{
  "hidden_size": 192,
  "n_experts": 32,
  "experts_per_token": 1,
  "moe_layers": [0, 1, 2, 3, 4, 5, 6, 7, 8, 9, 10, 11, 12, 13, 14, 15, 16],
  "router_score": "softmax",
  "normalize_top_k": false,
  "routed_scale": 1.0,
  "balance_bias": false,
  "router_noise": 0.1,
  "norm_eps": 1e-06,
  "batch_tokens": 131072,
  "train_tokens": 529900000,
  "max_steps": 4043,
  "dataset": "wikipedia_en"
}
Below are experts of layer 8 (counted from 0) of a mixture-of-experts language model. Rows are named router (the router's row for the expert), down (a neuron's output weights, with its number) and show model dimensions 0-191. Each number is 200 + 30 x the weight over its row's rms, rounded and kept within 0 to 999.
Before each expert's rows: a language model's description of what the expert responds to. This comes from a sample of Wikipedia text that the model never trained on.

# expert 23
Numbers and quantity punctuation. Commas, slashes and digits inside numbers, plus quantity words like approximately, about, than, in census and statistics text.
router,240,206,185,149,202,223,156,176,213,233,238,197,233,195,231,186,206,182,197,206,235,219,219,207,172,222,204,166,236,190,203,226,191,213,239,193,174,195,203,212,231,176,203,194,194,148,193,176,164,243,221,211,191,165,221,225,183,165,233,186,192,203,223,254,213,176,201,176,161,254,286,239,211,169,245,176,229,230,183,227,177,217,227,145,189,222,223,173,184,205,195,228,247,199,211,194,130,210,148,157,194,172,235,230,178,185,158,182,190,263,216,246,213,235,175,227,189,209,172,178,203,166,193,261,162,172,171,204,237,247,147,203,196,187,230,155,204,221,184,197,166,221,137,190,240,189,277,218,210,199,236,208,135,239,191,221,200,218,188,185,192,141,182,266,165,209,215,217,184,206,113,218,187,181,154,252,197,192,183,162,204,200,238,226,187,187,136,214,191,207,152,239
down0,212,226,228,228,195,214,152,191,200,219,212,151,188,142,171,186,273,161,197,216,194,209,164,207,217,192,169,189,207,242,190,245,231,171,213,184,215,184,143,215,200,242,240,163,156,203,217,211,173,188,210,231,185,166,200,184,197,190,215,153,244,208,190,206,237,248,175,209,205,262,218,203,136,181,222,236,235,229,243,218,174,204,220,163,191,140,202,176,206,210,163,188,244,217,260,212,190,188,202,158,231,189,201,167,194,184,219,153,201,289,210,163,175,216,257,206,180,203,189,173,233,184,179,235,227,217,147,243,190,213,207,194,205,228,240,162,207,193,217,226,183,205,187,193,221,192,159,215,229,171,199,238,234,208,197,313,257,253,190,194,176,159,217,170,222,253,230,207,204,183,208,206,235,254,202,222,224,203,214,241,167,198,198,192,220,281,242,235,232,153,188,182
down1,197,260,225,222,231,192,211,113,233,146,216,221,198,222,234,197,210,166,211,196,184,252,218,238,255,210,182,187,200,235,208,267,194,121,184,186,189,226,249,234,218,160,268,209,179,168,179,189,171,156,162,233,203,195,216,199,208,204,157,195,217,208,212,210,201,156,183,166,168,235,187,171,200,197,227,197,215,179,196,186,170,159,140,154,182,269,256,202,101,216,244,184,152,152,202,208,154,185,138,159,164,212,171,267,226,184,214,216,202,242,202,257,208,213,198,235,216,180,200,175,199,215,178,215,181,214,204,214,189,181,146,212,243,210,177,212,271,203,197,192,197,177,193,196,239,184,171,225,230,213,227,206,180,268,207,186,151,213,173,178,182,195,194,186,206,192,200,199,205,175,184,216,222,221,209,177,192,256,151,210,191,231,207,164,197,172,202,228,174,204,179,156
down2,176,155,237,204,176,148,159,179,255,193,160,145,188,187,149,208,205,141,159,254,209,183,224,216,182,139,241,179,179,142,188,203,173,206,209,215,179,188,208,187,150,185,191,182,180,202,151,182,186,200,164,218,211,190,179,169,171,230,139,164,177,214,233,186,171,226,241,208,240,129,199,222,163,234,126,231,166,198,187,216,227,233,216,236,220,223,222,179,192,159,215,216,215,203,229,254,192,211,164,221,141,174,200,179,181,173,214,208,229,219,153,222,219,234,189,197,215,234,213,230,179,202,211,128,189,218,202,166,205,163,193,220,280,201,200,226,149,180,172,201,173,188,199,173,150,155,170,159,221,235,172,197,189,191,168,197,232,207,258,157,217,258,165,187,234,229,204,189,171,183,214,217,211,173,215,248,169,194,160,247,183,191,221,181,188,238,199,147,238,222,242,203
down3,206,192,208,139,209,201,210,210,198,245,184,182,159,210,227,117,216,222,203,221,232,197,265,228,223,181,187,182,222,240,200,188,192,211,194,176,244,170,201,200,219,203,219,196,236,212,195,186,217,218,201,266,265,176,208,193,118,214,182,245,232,209,195,180,201,182,195,271,239,140,222,249,188,198,191,190,187,214,250,218,164,207,188,241,203,195,229,169,192,224,197,231,256,219,181,197,163,175,196,214,197,243,233,249,273,143,132,204,195,206,255,198,251,236,210,229,243,205,163,177,220,156,246,237,181,173,186,168,163,239,221,189,203,203,258,142,164,217,176,280,195,233,213,229,191,184,179,207,208,153,194,191,211,197,187,228,155,174,199,209,224,210,197,219,197,239,143,192,216,202,205,228,238,141,213,215,196,168,194,164,242,176,226,210,201,197,202,216,228,204,198,264
down4,258,232,219,208,182,220,197,238,247,209,195,211,213,167,226,138,131,177,179,214,254,268,198,196,206,168,190,187,227,199,229,176,223,224,197,194,175,221,202,195,204,213,183,146,261,184,287,238,205,245,217,226,185,197,214,233,238,168,194,244,276,194,183,177,188,218,203,172,265,223,228,222,192,195,206,186,230,169,248,149,252,203,179,183,160,195,161,166,199,223,174,188,166,246,197,162,239,266,179,187,159,259,236,223,250,167,199,203,184,197,208,242,230,252,213,213,191,189,164,205,224,223,190,245,180,241,230,214,204,137,211,189,234,209,203,238,237,154,195,188,160,230,192,174,184,189,204,212,214,253,185,189,177,190,218,180,206,198,267,268,190,161,182,217,233,159,211,203,201,194,203,217,212,173,197,198,239,244,198,220,227,146,177,177,201,209,165,199,206,234,197,236
down5,200,175,233,223,211,212,191,198,265,200,203,170,187,201,185,155,201,237,172,185,254,208,219,179,199,136,159,276,262,221,185,213,238,224,187,262,180,176,193,206,248,240,184,203,211,219,218,267,206,194,161,182,201,241,153,196,215,231,231,167,173,229,214,185,180,200,241,204,225,213,215,223,167,177,182,173,223,192,221,200,176,218,233,216,229,214,189,136,247,201,223,184,207,163,199,202,207,172,160,224,234,183,229,237,166,155,213,257,225,205,210,217,253,174,246,246,200,232,240,295,156,198,248,180,167,188,254,227,190,205,213,167,157,207,243,278,249,190,243,200,218,152,198,198,180,208,170,235,222,231,188,195,226,199,213,189,198,202,218,228,238,201,192,211,218,231,197,246,194,172,197,202,152,222,231,210,199,127,173,213,217,202,153,163,196,248,179,180,227,207,236,223
down6,167,190,251,200,229,186,249,242,199,175,206,168,175,158,236,190,247,202,247,131,222,166,196,160,167,156,217,230,206,157,149,243,200,245,195,168,224,231,233,198,188,210,138,263,257,206,218,169,189,209,201,199,252,191,196,180,212,259,185,233,196,244,196,204,214,211,169,219,176,217,189,202,210,133,170,144,218,169,188,186,199,184,157,198,200,160,185,144,206,191,231,232,243,202,135,199,231,218,198,159,174,208,181,244,217,162,185,255,160,150,212,230,179,198,182,218,203,182,246,240,181,165,180,197,179,157,164,200,197,180,174,194,164,183,174,176,163,163,210,200,222,200,223,199,173,159,214,150,189,160,222,181,208,162,196,220,178,202,186,218,243,233,229,130,244,131,225,179,258,196,179,230,231,230,172,190,216,224,190,172,225,221,205,218,177,189,180,164,216,232,251,211
down7,201,206,184,212,165,215,231,215,201,207,218,200,224,179,232,170,220,177,189,212,195,234,182,216,149,196,268,200,182,204,248,207,290,196,186,214,191,229,202,193,204,184,250,198,179,238,213,186,152,185,204,195,193,197,217,196,148,226,284,180,194,202,157,202,233,153,165,201,185,131,199,212,200,194,203,171,200,174,160,212,215,222,222,176,218,183,175,198,198,236,148,157,158,171,207,230,153,205,185,183,186,217,144,205,161,195,196,209,149,211,183,259,197,186,206,192,272,211,193,165,189,239,183,244,187,219,208,176,213,193,198,229,176,214,210,194,233,178,207,239,149,269,229,206,207,225,218,202,188,209,229,184,167,197,149,205,282,208,183,172,191,236,189,193,222,183,97,202,149,218,176,145,245,215,201,232,198,151,235,260,193,212,156,170,237,183,183,167,188,192,219,288
down8,207,176,159,211,184,179,171,148,228,187,216,186,217,158,168,208,161,159,183,194,192,207,201,231,143,212,174,144,209,111,196,213,164,207,214,279,188,158,216,196,177,199,247,218,187,241,184,184,149,148,214,180,179,193,212,173,216,199,221,222,206,158,226,216,209,219,173,209,205,200,158,207,176,201,236,217,196,274,241,207,222,251,141,226,281,176,240,236,168,167,224,218,195,194,198,212,210,206,188,232,255,181,240,242,199,135,176,195,171,232,235,240,166,183,211,239,189,188,238,192,184,157,196,131,232,207,156,178,157,177,151,190,214,186,199,224,197,154,141,181,222,121,145,194,196,199,172,224,182,240,214,212,238,208,188,179,219,179,166,206,176,213,194,192,189,198,242,187,196,158,215,197,198,188,235,207,200,199,208,218,213,169,179,157,206,243,155,241,152,165,181,224
down9,200,218,200,206,249,206,140,181,188,208,155,231,232,211,191,165,247,237,249,177,175,208,142,175,165,168,200,226,235,199,245,170,158,227,176,200,233,222,163,226,271,199,241,258,195,242,190,229,175,226,187,201,195,207,240,228,202,153,202,232,187,211,158,243,236,136,206,218,199,237,209,201,163,197,158,175,206,202,170,174,122,226,183,198,197,201,197,207,257,198,148,227,171,190,240,209,188,191,226,200,220,258,245,186,224,210,208,215,243,150,237,202,198,187,204,228,173,222,208,174,244,190,202,221,204,235,168,219,291,204,178,191,221,212,239,231,211,179,203,204,215,258,201,209,179,212,168,217,176,205,122,232,208,188,199,232,242,158,225,150,219,235,165,189,199,253,262,222,241,203,225,229,172,233,215,196,208,187,208,185,168,207,203,243,154,234,213,172,198,142,173,199
down10,228,170,154,189,220,234,239,170,182,192,203,215,172,163,211,229,214,197,194,210,177,175,193,167,127,147,229,200,206,222,208,168,210,190,184,178,187,171,188,157,234,189,172,149,206,132,147,219,146,175,175,191,249,192,207,193,255,177,189,195,183,215,221,200,211,207,241,220,234,244,183,138,175,219,228,259,225,199,214,194,176,226,170,199,193,146,204,193,238,152,212,165,146,258,214,198,257,156,180,211,211,183,184,90,185,204,163,181,228,166,220,277,163,205,199,223,174,203,214,186,212,208,218,180,163,175,250,185,212,218,164,181,222,236,172,195,163,200,168,196,229,146,188,189,137,196,166,187,200,236,164,162,215,219,230,181,243,207,243,193,191,250,195,189,241,196,189,222,205,179,172,210,187,182,167,213,201,158,187,114,184,209,198,232,265,194,175,213,203,195,188,215

# expert 22
Clause-joining conjunctions. Conjunctions and relative words opening a new clause, such as and, but, which, when, while, often after a comma in narrative.
router,214,209,208,225,205,240,209,202,178,224,172,204,184,185,199,187,202,217,228,186,198,228,171,194,207,185,187,244,224,220,167,148,123,187,214,232,227,213,216,204,191,199,235,234,198,161,193,192,161,196,206,211,267,151,198,219,170,264,175,241,127,176,173,257,228,241,165,224,171,190,192,211,185,148,179,217,252,168,199,168,154,188,202,202,195,232,216,226,222,170,258,226,174,133,204,164,177,252,217,181,204,142,159,192,246,181,195,203,163,130,212,223,155,215,202,198,188,227,204,224,208,184,226,159,235,126,177,223,222,186,168,191,215,197,157,239,154,192,196,203,185,239,164,204,216,166,154,228,153,195,242,157,168,197,206,247,215,148,221,252,175,214,185,243,180,192,177,197,251,249,201,166,158,255,228,178,220,160,182,214,189,222,200,210,235,188,253,158,179,180,208,208
down0,218,180,193,163,198,174,191,136,211,158,195,227,241,209,213,152,216,171,195,144,219,206,186,240,181,187,195,219,210,226,192,212,196,207,201,206,161,251,173,210,197,211,165,199,189,252,182,145,215,162,208,171,170,204,235,230,207,153,164,249,202,177,179,164,228,186,199,156,247,186,171,217,140,152,184,175,224,200,181,194,185,164,227,209,212,157,201,188,233,193,242,225,222,174,199,187,195,163,216,194,212,258,180,204,192,207,132,202,214,208,207,181,273,257,192,228,157,223,169,156,202,189,212,195,230,129,161,208,215,145,152,169,192,233,172,129,248,200,209,177,169,162,255,160,213,198,194,204,172,148,211,164,172,204,157,200,212,189,192,215,174,192,238,194,285,225,204,211,202,190,183,198,222,199,269,178,235,193,241,206,180,170,237,239,148,207,162,165,208,247,143,172
down1,208,181,238,205,213,227,180,197,193,230,204,199,241,214,228,191,157,208,214,188,184,165,192,186,191,179,236,177,163,189,214,226,160,162,195,225,207,247,162,225,219,188,186,176,245,222,201,220,194,170,277,214,228,159,224,187,229,212,249,161,253,280,225,185,188,224,198,200,215,214,228,220,181,210,242,173,203,207,184,192,210,174,200,112,235,165,238,208,228,208,135,205,216,241,209,146,201,218,175,192,197,224,154,223,226,157,230,189,163,171,187,191,220,192,151,209,225,180,277,165,232,249,190,240,161,225,191,207,160,234,175,185,193,168,172,200,179,197,206,182,222,123,242,154,200,187,195,169,202,162,230,279,259,194,228,201,172,198,217,150,200,214,143,184,186,248,211,187,190,236,200,235,218,202,264,178,228,143,247,207,219,223,174,217,194,200,201,238,204,260,236,197
down2,213,241,226,181,194,209,180,203,210,211,202,218,216,214,222,230,185,261,168,173,203,243,170,257,197,219,225,210,213,178,161,195,245,220,198,191,241,212,179,274,233,230,235,277,171,193,201,212,213,176,156,250,217,233,195,176,236,205,207,157,177,148,186,217,234,173,218,141,225,144,226,202,151,206,151,151,214,255,201,233,180,160,211,207,246,212,222,224,203,181,251,218,242,223,199,205,240,238,197,213,148,254,228,207,221,242,229,180,163,201,198,178,231,211,229,231,205,258,206,184,186,166,231,161,174,174,210,165,224,139,200,219,181,205,188,201,145,235,213,195,225,144,238,139,195,215,228,185,234,183,224,219,182,271,184,221,213,213,198,267,224,185,195,175,200,203,212,219,191,186,186,209,228,188,193,168,193,258,203,181,239,225,156,156,224,202,201,269,154,206,191,237
down3,265,202,188,219,240,221,190,207,227,244,165,226,210,162,210,219,210,196,191,117,177,245,204,256,157,191,191,181,207,217,195,221,244,230,192,234,166,206,191,173,248,179,228,173,204,194,242,111,203,197,208,205,224,186,196,217,229,304,224,207,222,267,162,212,178,143,221,238,194,255,177,216,172,209,252,186,219,240,142,228,163,267,227,206,239,203,160,155,184,166,168,221,224,213,183,208,192,183,190,191,197,200,197,178,175,151,201,199,186,214,198,214,237,267,220,229,224,194,235,195,187,217,177,209,195,168,176,227,180,234,222,210,258,174,209,224,239,191,173,205,165,215,212,247,213,192,214,227,229,188,232,259,215,210,221,207,171,171,200,286,211,212,205,196,206,184,190,206,240,200,208,179,202,168,156,175,234,201,171,260,192,203,182,211,169,253,220,244,202,217,250,208
down4,163,183,171,189,185,198,233,209,210,216,217,198,227,198,164,213,144,288,223,184,201,215,184,203,189,194,190,250,222,188,243,216,184,201,173,199,173,227,177,195,185,204,221,209,189,228,182,255,192,210,200,230,221,234,226,259,207,216,246,182,196,184,204,221,195,235,163,296,163,179,215,162,210,225,265,203,260,169,222,205,132,236,198,232,222,200,179,209,197,204,228,217,184,182,152,201,174,225,159,198,194,173,208,228,110,161,190,254,202,194,188,219,203,196,202,200,222,179,176,212,231,184,162,189,173,146,211,266,191,218,188,129,246,181,181,154,200,192,248,185,227,232,168,265,256,230,192,237,182,190,228,165,161,187,180,219,211,189,208,155,211,232,192,150,189,185,241,204,223,214,232,184,246,165,189,255,180,189,171,159,214,195,206,208,204,193,204,143,243,265,242,177
down5,238,221,217,208,163,218,161,246,188,208,173,220,219,228,225,219,177,168,160,224,232,170,199,166,241,191,226,199,206,199,199,169,197,249,223,212,224,261,197,202,230,255,197,216,181,186,207,148,230,148,177,186,262,196,186,141,174,211,200,221,245,205,180,179,197,223,195,202,196,215,233,247,158,224,195,191,234,254,221,220,168,187,152,198,167,259,192,239,186,214,189,158,238,188,280,147,220,195,209,165,197,190,189,205,143,221,253,223,243,206,165,195,222,265,189,235,208,167,196,202,203,257,183,215,185,199,188,217,257,238,241,157,203,160,265,204,223,210,207,191,156,259,169,163,233,252,205,217,235,207,141,228,193,230,214,109,229,202,195,184,198,199,186,200,191,198,216,195,199,183,226,177,198,163,179,225,243,183,197,212,181,204,183,128,203,221,198,205,220,199,173,123
down6,227,151,210,145,202,198,226,281,203,190,269,233,223,228,177,173,233,238,223,185,183,242,205,165,222,195,200,191,189,199,206,146,182,171,216,244,205,180,160,192,202,168,196,200,207,190,165,254,180,221,169,210,173,223,185,166,216,204,195,231,162,153,188,193,182,229,240,217,214,197,189,183,210,163,162,195,247,218,271,231,186,227,172,236,181,210,147,203,227,174,260,184,148,218,200,142,125,226,237,201,201,197,216,238,201,212,179,184,197,213,174,202,208,134,270,187,202,170,233,198,217,225,279,198,211,205,177,228,170,182,227,210,173,166,207,170,174,182,192,243,224,194,188,142,195,153,212,247,217,196,177,218,197,239,226,218,230,198,257,210,157,156,248,187,158,186,189,212,214,177,201,239,209,211,222,222,189,230,246,166,163,155,232,180,196,178,177,240,161,214,278,199
down7,202,214,226,206,217,209,206,262,225,229,205,202,193,201,192,205,214,226,164,222,214,223,201,199,203,180,210,226,177,228,240,207,240,188,218,208,190,202,209,171,192,223,226,187,196,181,221,218,210,177,243,167,236,247,204,161,239,234,152,196,191,148,200,160,141,202,289,212,259,227,195,211,179,228,201,189,194,198,201,140,196,208,214,230,205,263,180,200,205,269,157,225,186,232,213,196,189,203,200,185,202,192,198,117,244,238,196,159,161,242,195,175,190,213,223,188,227,169,170,204,175,196,177,196,162,155,241,170,215,240,233,219,181,186,181,251,216,225,154,210,171,243,214,205,206,209,160,199,169,285,222,189,190,197,274,189,233,229,272,154,221,221,192,206,167,196,211,166,185,285,231,183,198,254,140,172,214,210,220,199,183,218,224,239,199,199,270,122,187,216,184,185
down8,226,189,189,191,197,220,233,242,242,202,182,238,183,246,221,203,195,280,194,167,156,185,202,236,243,198,190,206,206,161,203,199,201,226,187,198,230,241,182,202,222,163,307,176,177,261,195,233,241,219,169,208,182,206,208,202,176,262,224,164,186,234,221,222,264,201,147,190,198,165,219,203,175,253,219,214,167,193,183,193,195,214,220,240,189,245,171,234,245,223,193,221,220,151,181,161,197,155,216,247,232,232,215,246,186,221,197,225,204,176,205,178,150,174,226,196,207,210,225,170,201,208,252,162,215,238,173,206,219,224,235,195,183,234,255,150,166,251,149,268,198,243,179,198,219,165,198,210,135,220,242,245,223,186,263,207,213,202,228,199,210,259,192,188,212,175,155,229,212,234,195,153,207,224,256,229,168,196,223,164,220,203,226,224,215,223,178,227,197,187,186,220
down9,171,271,208,218,183,229,213,228,230,183,179,193,214,202,180,207,218,225,214,181,202,158,246,207,218,212,213,234,163,191,220,193,244,222,187,225,256,226,183,158,204,167,184,158,259,185,139,161,199,179,187,218,201,167,196,179,194,263,234,177,141,210,178,150,209,151,183,224,220,226,225,172,208,159,157,259,180,185,208,195,182,204,236,244,171,207,267,178,206,197,168,219,233,162,205,240,238,237,266,226,213,205,243,155,213,185,184,139,197,191,254,210,182,187,174,177,163,193,155,218,151,228,211,221,257,183,183,218,178,197,246,181,188,213,232,187,182,245,206,198,144,183,192,227,222,203,217,239,171,254,177,161,188,182,220,137,194,186,220,244,220,172,199,252,177,213,203,206,152,168,228,214,194,208,239,125,207,170,198,185,148,217,161,176,224,184,213,158,236,237,210,230
down10,221,176,291,183,206,191,194,214,211,182,201,233,168,151,256,194,217,183,249,205,218,213,187,183,185,277,204,193,212,220,238,229,183,194,120,198,202,199,175,186,184,128,208,192,190,215,197,215,214,227,212,207,178,179,222,209,155,178,188,181,178,218,197,198,219,215,188,194,219,167,182,207,187,134,128,217,177,241,188,229,140,217,130,158,203,230,182,266,226,153,188,189,176,259,200,174,143,235,172,173,212,227,191,216,151,164,189,167,267,206,229,155,145,202,160,141,229,165,223,200,182,193,170,232,207,231,167,188,151,203,215,228,193,175,218,178,224,221,179,218,195,210,158,176,216,148,188,197,190,166,243,197,194,243,215,221,206,196,168,211,208,204,188,195,199,227,205,202,191,182,286,261,196,220,216,221,183,208,239,203,205,210,191,214,225,126,172,170,208,245,230,228

# expert 28
Word-final suffixes. Final suffixes completing a word before punctuation, such as s, es, ed, ation, in theirs, episodes, remarked.
router,145,166,182,210,199,156,205,209,238,214,175,185,196,189,207,246,211,192,215,162,185,185,143,154,187,206,176,171,185,214,178,177,152,160,146,228,240,221,212,193,209,213,198,164,188,209,176,192,186,144,174,231,199,199,175,200,186,185,195,169,224,216,158,211,253,184,149,194,184,162,195,267,188,221,223,185,206,202,249,200,224,209,184,225,218,195,208,180,181,210,182,223,261,219,161,199,231,187,155,202,166,230,262,207,210,158,210,212,213,141,201,135,196,191,200,206,200,179,166,225,211,161,248,238,249,178,145,231,165,183,153,256,236,203,171,160,225,197,221,223,203,171,174,196,183,176,227,240,216,218,197,198,247,226,221,180,195,242,211,268,187,220,155,227,206,236,151,137,190,184,212,187,222,189,149,232,206,270,173,248,192,252,172,178,252,245,262,252,160,180,164,219
down0,262,180,244,176,205,196,220,231,211,198,171,188,208,183,201,221,213,204,192,239,254,205,185,260,161,262,144,206,178,195,218,159,196,162,245,246,214,181,217,204,181,183,201,237,229,192,195,198,224,271,192,218,231,216,193,181,176,206,206,208,186,234,239,126,235,223,200,216,243,243,152,166,183,197,236,177,211,219,196,180,193,247,147,197,181,203,202,145,214,221,188,203,203,192,227,218,271,165,255,145,215,210,232,240,190,211,253,168,239,284,237,194,200,118,274,163,182,179,215,216,189,214,172,217,210,244,213,210,228,174,168,204,188,242,170,223,224,226,224,222,134,201,201,166,225,202,206,243,195,183,192,228,195,196,221,238,180,158,211,193,218,204,234,203,188,171,216,205,209,164,190,222,181,198,200,183,201,249,184,214,236,176,217,186,170,248,243,256,170,239,259,206
down1,152,170,228,196,199,193,177,216,127,196,157,207,206,244,220,197,209,197,219,212,212,236,194,199,200,232,197,171,201,184,247,245,171,205,243,228,199,165,268,216,199,218,210,209,208,227,208,134,191,250,157,202,159,249,191,211,194,188,237,217,174,168,196,170,203,195,237,155,153,196,187,173,125,199,221,227,214,197,188,234,240,188,247,211,210,263,133,207,198,182,196,221,208,183,221,181,242,206,223,194,137,235,183,171,193,205,150,239,185,224,238,193,151,241,187,197,200,175,205,191,221,191,209,202,228,239,271,177,177,213,152,217,193,262,244,204,233,216,213,183,259,235,254,166,225,244,213,243,217,174,169,225,204,197,228,177,230,238,222,182,217,220,271,245,174,148,234,227,234,210,189,222,193,191,173,227,180,226,178,163,209,211,199,204,178,244,169,191,228,190,137,262
down2,242,233,207,194,179,148,180,174,206,185,194,152,215,199,231,229,218,211,197,154,167,158,170,224,129,234,190,226,272,177,248,197,193,191,218,184,181,198,207,138,156,206,148,153,253,141,230,242,179,180,212,187,176,141,192,218,138,209,209,208,213,200,271,161,174,251,187,208,223,189,253,186,219,195,157,119,187,186,156,165,210,160,196,169,194,214,187,203,219,177,214,199,204,212,225,152,205,170,186,178,173,159,184,201,225,202,161,170,203,178,214,180,181,222,130,195,199,196,211,146,161,148,215,180,169,192,222,176,184,227,225,177,188,222,169,188,186,249,185,195,185,181,181,237,190,146,237,214,197,214,210,190,146,139,167,237,170,280,164,209,157,211,244,208,189,138,177,186,214,187,171,205,215,182,187,179,200,201,144,149,184,175,191,213,203,218,186,191,198,217,215,205
down3,190,232,205,219,173,176,171,206,180,253,205,243,184,204,237,195,199,191,211,175,169,220,202,176,189,217,202,209,130,152,226,141,221,196,222,129,174,206,222,219,182,237,248,181,217,232,219,200,277,201,249,269,182,195,179,211,182,167,208,129,224,172,183,190,131,225,208,141,167,214,133,207,145,188,200,244,220,173,159,191,213,197,197,243,155,161,234,228,222,201,214,230,182,219,253,229,187,223,195,173,192,182,225,215,243,194,236,150,219,231,186,204,207,253,195,208,181,213,174,206,242,223,214,181,233,179,190,207,219,171,219,227,221,154,146,200,186,195,236,183,218,184,219,205,192,245,215,221,218,194,202,203,215,211,224,140,240,230,200,236,191,217,182,225,224,172,187,212,187,141,188,182,238,201,173,196,175,178,124,194,223,256,188,245,246,122,200,206,188,179,142,231
down4,211,209,271,198,199,207,191,239,187,175,209,175,195,183,253,193,259,232,198,196,163,171,225,238,241,224,243,225,172,274,236,186,218,191,242,179,173,238,197,231,242,229,228,150,187,250,140,141,239,211,206,190,188,160,243,167,257,156,194,192,207,188,219,183,197,191,219,190,208,191,148,175,207,182,178,181,202,208,191,181,225,174,198,209,218,152,166,260,218,180,175,145,196,241,222,191,210,196,219,203,215,178,183,161,225,185,131,177,226,231,229,174,278,201,162,160,156,198,202,220,226,178,140,201,233,199,188,214,203,204,226,178,200,192,120,204,214,213,249,223,217,190,267,189,208,267,251,192,225,196,187,237,159,233,181,232,185,152,254,201,177,192,173,200,223,204,203,143,203,207,215,243,213,212,185,208,224,235,212,208,196,156,208,170,212,215,198,180,238,211,271,208
down5,182,224,178,224,198,242,159,205,222,215,263,225,224,226,191,183,209,200,160,201,232,183,259,242,218,214,226,179,199,273,203,202,170,186,187,252,235,238,228,191,211,183,234,187,172,260,174,196,227,177,246,232,166,214,201,172,197,226,164,219,181,238,232,198,173,166,207,188,156,172,172,204,168,195,197,220,216,145,104,191,141,190,220,158,236,271,243,248,163,190,217,182,209,251,186,222,162,247,205,216,219,206,164,210,204,242,221,243,213,183,227,205,243,244,201,160,203,219,177,169,192,227,156,200,190,233,141,163,194,128,211,212,195,183,195,205,257,182,159,250,215,216,199,184,166,194,128,172,202,208,173,200,210,217,211,217,217,238,186,188,178,147,228,218,217,231,235,162,176,192,194,209,222,235,216,189,215,194,165,150,198,215,259,218,212,187,226,192,252,184,247,199
down6,165,237,234,161,143,149,208,179,266,224,222,161,219,230,195,176,190,188,199,230,176,214,186,189,200,187,251,251,199,168,162,217,230,164,223,202,231,244,204,189,266,191,144,214,178,156,216,182,228,175,266,198,245,211,177,217,188,159,242,172,166,187,218,274,228,176,205,225,183,173,191,165,195,214,202,192,159,183,180,215,221,174,167,155,165,168,243,178,160,178,212,219,179,189,240,258,220,192,233,238,189,187,205,202,135,222,261,133,196,253,225,198,200,236,158,209,226,234,180,147,222,224,208,166,191,157,166,196,190,221,248,225,243,238,178,212,182,209,220,198,229,242,179,230,217,233,197,181,206,176,136,186,183,221,262,227,213,154,218,210,188,188,205,156,185,226,186,183,222,191,169,171,240,229,206,213,259,224,229,191,181,151,206,158,216,199,215,168,201,184,212,169
down7,149,195,277,193,216,216,197,213,182,187,134,175,202,193,195,192,182,237,206,215,231,209,207,240,207,215,181,261,228,225,142,226,194,213,248,251,206,194,200,177,187,144,203,205,223,176,254,247,162,213,183,199,220,171,156,190,199,207,196,172,244,167,248,180,237,165,170,140,189,220,169,206,198,222,211,221,246,199,174,183,214,211,132,162,174,146,210,244,184,151,203,195,140,214,208,187,195,180,203,203,234,183,204,226,214,231,190,213,224,212,183,161,206,172,214,206,191,198,185,209,216,258,152,253,182,166,199,247,218,208,173,130,161,208,185,188,246,178,271,164,199,169,235,174,209,237,202,258,229,183,240,165,220,169,233,174,197,251,211,119,187,218,196,209,174,193,215,212,168,228,220,194,179,227,164,197,169,194,176,150,171,174,242,122,178,168,199,213,220,202,174,232
down8,207,211,154,221,207,199,244,188,226,188,195,199,223,246,190,170,168,250,177,203,268,238,169,188,186,232,200,250,194,192,201,160,181,231,184,204,195,181,220,199,170,224,147,150,169,207,204,199,207,260,185,178,161,141,184,190,195,181,199,215,165,185,166,207,212,247,217,244,224,216,152,176,210,218,218,211,154,219,227,155,173,179,231,179,151,186,223,156,178,212,161,243,152,174,169,220,230,174,146,229,195,168,117,209,187,213,208,279,191,179,190,200,156,172,213,167,243,152,196,199,240,204,212,181,182,192,206,162,147,241,172,167,173,175,181,212,225,152,242,167,206,156,149,154,205,225,254,204,198,207,193,153,196,199,208,212,214,169,152,229,177,228,174,220,185,183,159,237,169,153,229,203,191,186,211,203,251,154,179,137,210,206,202,210,146,186,126,180,188,212,211,174
down9,132,129,211,177,249,192,170,145,180,162,174,185,212,171,246,135,251,186,181,224,186,171,210,239,194,143,200,194,219,200,210,178,220,194,212,154,231,208,205,188,199,187,157,160,156,201,172,190,179,174,205,208,237,221,185,194,179,149,151,198,179,205,232,219,201,223,188,220,195,221,185,204,197,212,215,206,126,211,210,218,164,157,219,200,235,224,182,204,226,189,173,220,218,164,252,210,181,149,202,191,256,217,174,172,210,180,213,216,169,173,213,209,228,149,191,228,186,172,232,158,222,219,200,173,191,214,215,170,204,236,195,228,244,176,224,118,178,195,113,254,241,168,194,234,197,240,261,220,233,151,175,195,190,187,201,183,186,138,189,121,179,238,181,201,235,188,212,183,134,175,174,157,204,203,234,229,165,194,181,208,192,203,244,197,158,160,157,212,188,162,223,210
down10,195,213,226,199,203,215,177,202,170,212,146,204,115,204,209,206,170,196,199,218,187,224,196,237,176,236,208,213,218,177,174,167,192,180,176,202,222,167,210,241,226,192,244,259,177,133,210,168,271,180,250,171,221,190,219,257,139,227,203,180,117,233,243,195,181,165,207,191,143,132,227,195,197,234,235,218,232,210,188,244,174,208,209,204,147,181,194,155,204,228,194,241,169,227,218,160,224,170,165,171,191,235,189,193,207,147,215,209,196,178,168,188,226,187,218,172,173,241,184,213,233,155,251,233,254,180,188,198,202,175,243,243,173,206,225,231,217,207,211,137,209,150,178,230,197,201,191,193,154,184,232,199,139,169,208,153,205,224,204,147,230,177,217,220,172,206,227,147,136,241,196,206,211,163,201,131,203,216,207,212,172,208,221,198,225,235,201,162,227,196,185,218